Weights of a small mixture-of-experts language model, trained from scratch on English Wikipedia.
Training: a variant of SOAP for the experts, 314M tokens, 4786 steps.
Below are experts of layer 10 (counted from 0) of a mixture-of-experts language model. Rows are named router (the router's row for the expert), gate (a neuron's input weights, with its number), up (a neuron's input weights, with its number), down (a neuron's output weights, with its number) and show model dimensions 128-191. Each number is 128 + 24 x the weight over its row's rms, rounded and kept within 0 to 255. Numbers have three digits each.
After each expert's rows: a language model's description of what the expert responds to. This comes from a sample of Wikipedia text that the model never trained on.

# expert 34
router:102151096125115182149147139145151073114131119128158121161148111090181127133187145124096132135171170107069159157154135137114113092131110147141170146133150093104091164174138115144113107121135083
gate0:143150122142102095122097150161123158089143074136168114117139090115137136153108087105122129121152104110098083144154107095116103105133124131139101134135105099082105147153141109160143127162093143
up0:114099118136097163110112137157128202135096115153118096140124098118133134157102087118097142161095095179129158111085135159167129121112170101104090166112148141099116130098156119110133121118090134
down0:111174144109170090135111159113138087084125139112115107147156140153116088116118137126152126146128119100123114145122113108146113121121127150140092155143088104116092117106097172115111140110180155
Middle and ending pieces of foreign names, places and taxonomic Latin, such as -idae, -ensis, -berg, -ić, -ville.

# expert 21
router:179138095141126117111146063114104141112092102103138120109140127134077110139145168103074097113180140112090127121104133155104136117121148087127159189128131162155114151129133142106174118097133125
gate0:120104128152152176130110129136133159145136161107120100144116143136131117116097156122127131157119144131171106173143110099152098177103121156154135143154126146151161111117130114130159137142128093
up0:093144118088140116095120092109117136147150148122114132103055165198113029052089149122192145163133116107083165155166122133128100156112080091108127114106103117156141097080147128122124124126157140
down0:089108118096118141111129122163139094169117143093099112119110094122143124150107136147132104138133180127167114117158133104133093123116139077119120142113139171161131093104138111138163117130209145
Nouns of education, careers and organizations in biographies, after a/his: University, Department, law degree, school teacher, Award.

# expert 31
router:150160122123136142170108074121151108119089128165147100166165106124105161137132128132133188121144190086110086145115157120130123104123113150097133114109130060126130176169067146153131136133108109
gate0:134134116095173116115151105142162126144124091104131128175100096119136168151111099101102161134161142099073112151115196136164123100124075119157140123152126095125145107148092094129147125114154120
up0:178136146098134127144111158130136090133109131119156131161146087152154121106121131099120097158116107092144142167141142114114127167166131150143159138168165093124158160102134115125186123173094123
down0:124115117160147091125135153143114105130166138107126089115106125137127208130121091118144075151127127119106144131110191168136171125160121123132152151131195139109110167137170109167122118129150136
Byte pieces of Thai, Chinese, Greek and Cyrillic text, plus Latin species epithets and table-cell name fragments, like Gastrodia callosa.

# expert 35
router:156144177136142129099176138125126143120130092127162118162114129134118121086156116114108126134119137135091140152132110120120129129073147126164097171095116099143125138100131106130097149152114133
gate0:148134106058132120152114163121107155090133156095117122106142121098115175123093111155113125130159158084116133134118105148190140106110154099139103112116116174129108125095146147100135141122127121
up0:125104122107137097174098119146121135121130136126124109118180102127124123172093112102164139071150128097107113124126121073155105095153140137118120137201152107120098150122171165142128119132098088
down0:138142162157106131096123159108160129129116130146125114158081110115159093069142148186121123163116126140166132158125124143118136132126118131092130069056087141112109109110067121108093137123132112
The article the, The, possessives its, their, his after prepositions, and sentence-ending periods in running prose.

# expert 25
router:160142151117096138118119148116119131105143133099141124097145127111133162074143126132147087189141136122129115136161081114105142117124126112127086171129079113149088122085108108130103149174146137
gate0:133107114153122124103125131108155130163125146172108113123077096124181123111133133129132101092101129133095136151110155156114148111133118129092113089164169134170174166119092147111138138137114077
up0:106116117098120100113082108146109140111111135135126121143120150120138123159130099115112148119133075087121151105139121066135128122159130136118136130165090102139128161087137151121155129132105110
down0:139122147159127141117131121115164110151143133128130124080102108085159131114181093165158180124088114154094139150102098171153121129125126080153128111155095142123118108113109095100103149152101116
The word "the" before proper names, and line-initial table pipes, list dashes and == heading markers.

# expert 9
router:129139123130134129167102129123175076113134141130126130111150135093110120141149148138154172134123161083106097169166123114067121122126129131133111124098146093115097157131076156111130147140134093
gate0:087136172144166169161127148145098137131108145116086144111136148130137161169097129149117125147151134097136121119088135116200120158103129093115154129156107160148166121105148143108115143176128152
up0:093145129089165108074102137132111112090132121144133143139106144178108093129108152176138121145146103159133135133136139115117115129136124119119131129140091139112179142130141153092133152145146181
down0:165126125119131066144148112083124090159148164179138106110146176104130111127137157104146132133135118165112106192105114137114141119151120149118146102121104070149141142144126163130103155122116144
First word-pieces of personal and place names, often capital fragments or given names after by, of, commas: David, Mal(awi), Mor(gantown).

# expert 16
router:132147114114115167127141084137142091124102106125153139071124129162096144117130159122130132162139121139117112164159084105089105138153099127093121140109123136147123120125114121139104119124122162
gate0:138146115149167137129130077083109146144103173101138157155104137134154138127137177136149128128101109167092159106125084105109123146104125115134098095149119144156094106100157135133148081135141137
up0:100099142150100150113095118144134155090176153122114138126173113078141091131150104139126109148141168133079123102142179149160145104167097087154158132116112119112132120159144131116106106181073160
down0:121110112101105138125154146113099177150119139129172133146141151149103125146141165109096107140119141138154124096157088141150115132136135164125098102158101152182144140141113104144102137134175075
Head nouns after the or a naming places, institutions and media, such as school, League, film, city, base, road.

# expert 7
router:191085158135123146097088100112142086084112163103138105102119166132101110131159145118121123123144139132078148148148085099127116134111121108110097151123132077174154132170160162132154135115115143
gate0:158151132134125176118128070109135099165136121146138121130130138164132150117139150111114130111119110141161165123132084103115069139116133165152143178123099129154111115159145123143092143184155125
up0:125128142117126139144145113119124120143106108140155102108126144136115150138094114090130099117121155088137108138121157115111116101110133169117142173127112112114129138128158114142146168106154097
down0:137158079152148084118156119154103150116121114108123114137168102189112153117123117108145106107164129151141107128115135115140159126133096081132099073103132126125139112132155077110107094101116163
First pieces of split words, mostly capitalized letters or consonant clusters like B, Th, St, qu, often names and foreign terms.

# expert 63
router:095134120147129118084161091072126096109113122135120143131133109144080131116151127154138069160143127157122103143151111158072117081147090101119120170115131142127162150164112149121112115114110170
gate0:147126125150151123103153157118106077130126157143140130160132122143145131107135113110118135141158125137112127122132129148105140113142127149123123129086134093126126096074143180105138051149116130
up0:102121149150167127159077147120133124124117122143118111120103148131118126122163067094164146154098072128151119117139119151131160113121131105176109106110109137099115149083122116138109168136085156
down0:135151149102114111118135122129129159179122117123172137141134148136129159131165110140140146134145114153123134131150172125173149134149132111110143132154076165142155147132169091162171107191129078
Common and plural nouns after the/a, often followed by of, like members, species, people, fact, years, point.

# expert 11
router:104178149111110148098122094149135148086083125161139105151151117109151126115118129120092073129140129132060139105129146153124147117084097139124164172142148112116153122157157114134136118131117130
gate0:103171115119136144137126118128125102093120122137141124160101165096152120122133108184149128105075120144155129129128083085123159122119104127159141074051125143121184129095129116136143146151118163
up0:106159112115128146099122120159122133092118113172128130100131143131174102136126130134173165163162127124183142132161119127188147152114109133155102115118142157135168129160107127081112136150151136
down0:093168140168135111116151124107112105147113141156115132128119163113143104134121098087134129119124134151147141108161121141170100071151146126089147139138138121119155139137110149164116124166099130
Word pieces inside longer words and names, often suffix-like, such as sched-ul-ing, cod-on, Nest-or, port-al, ment, ization.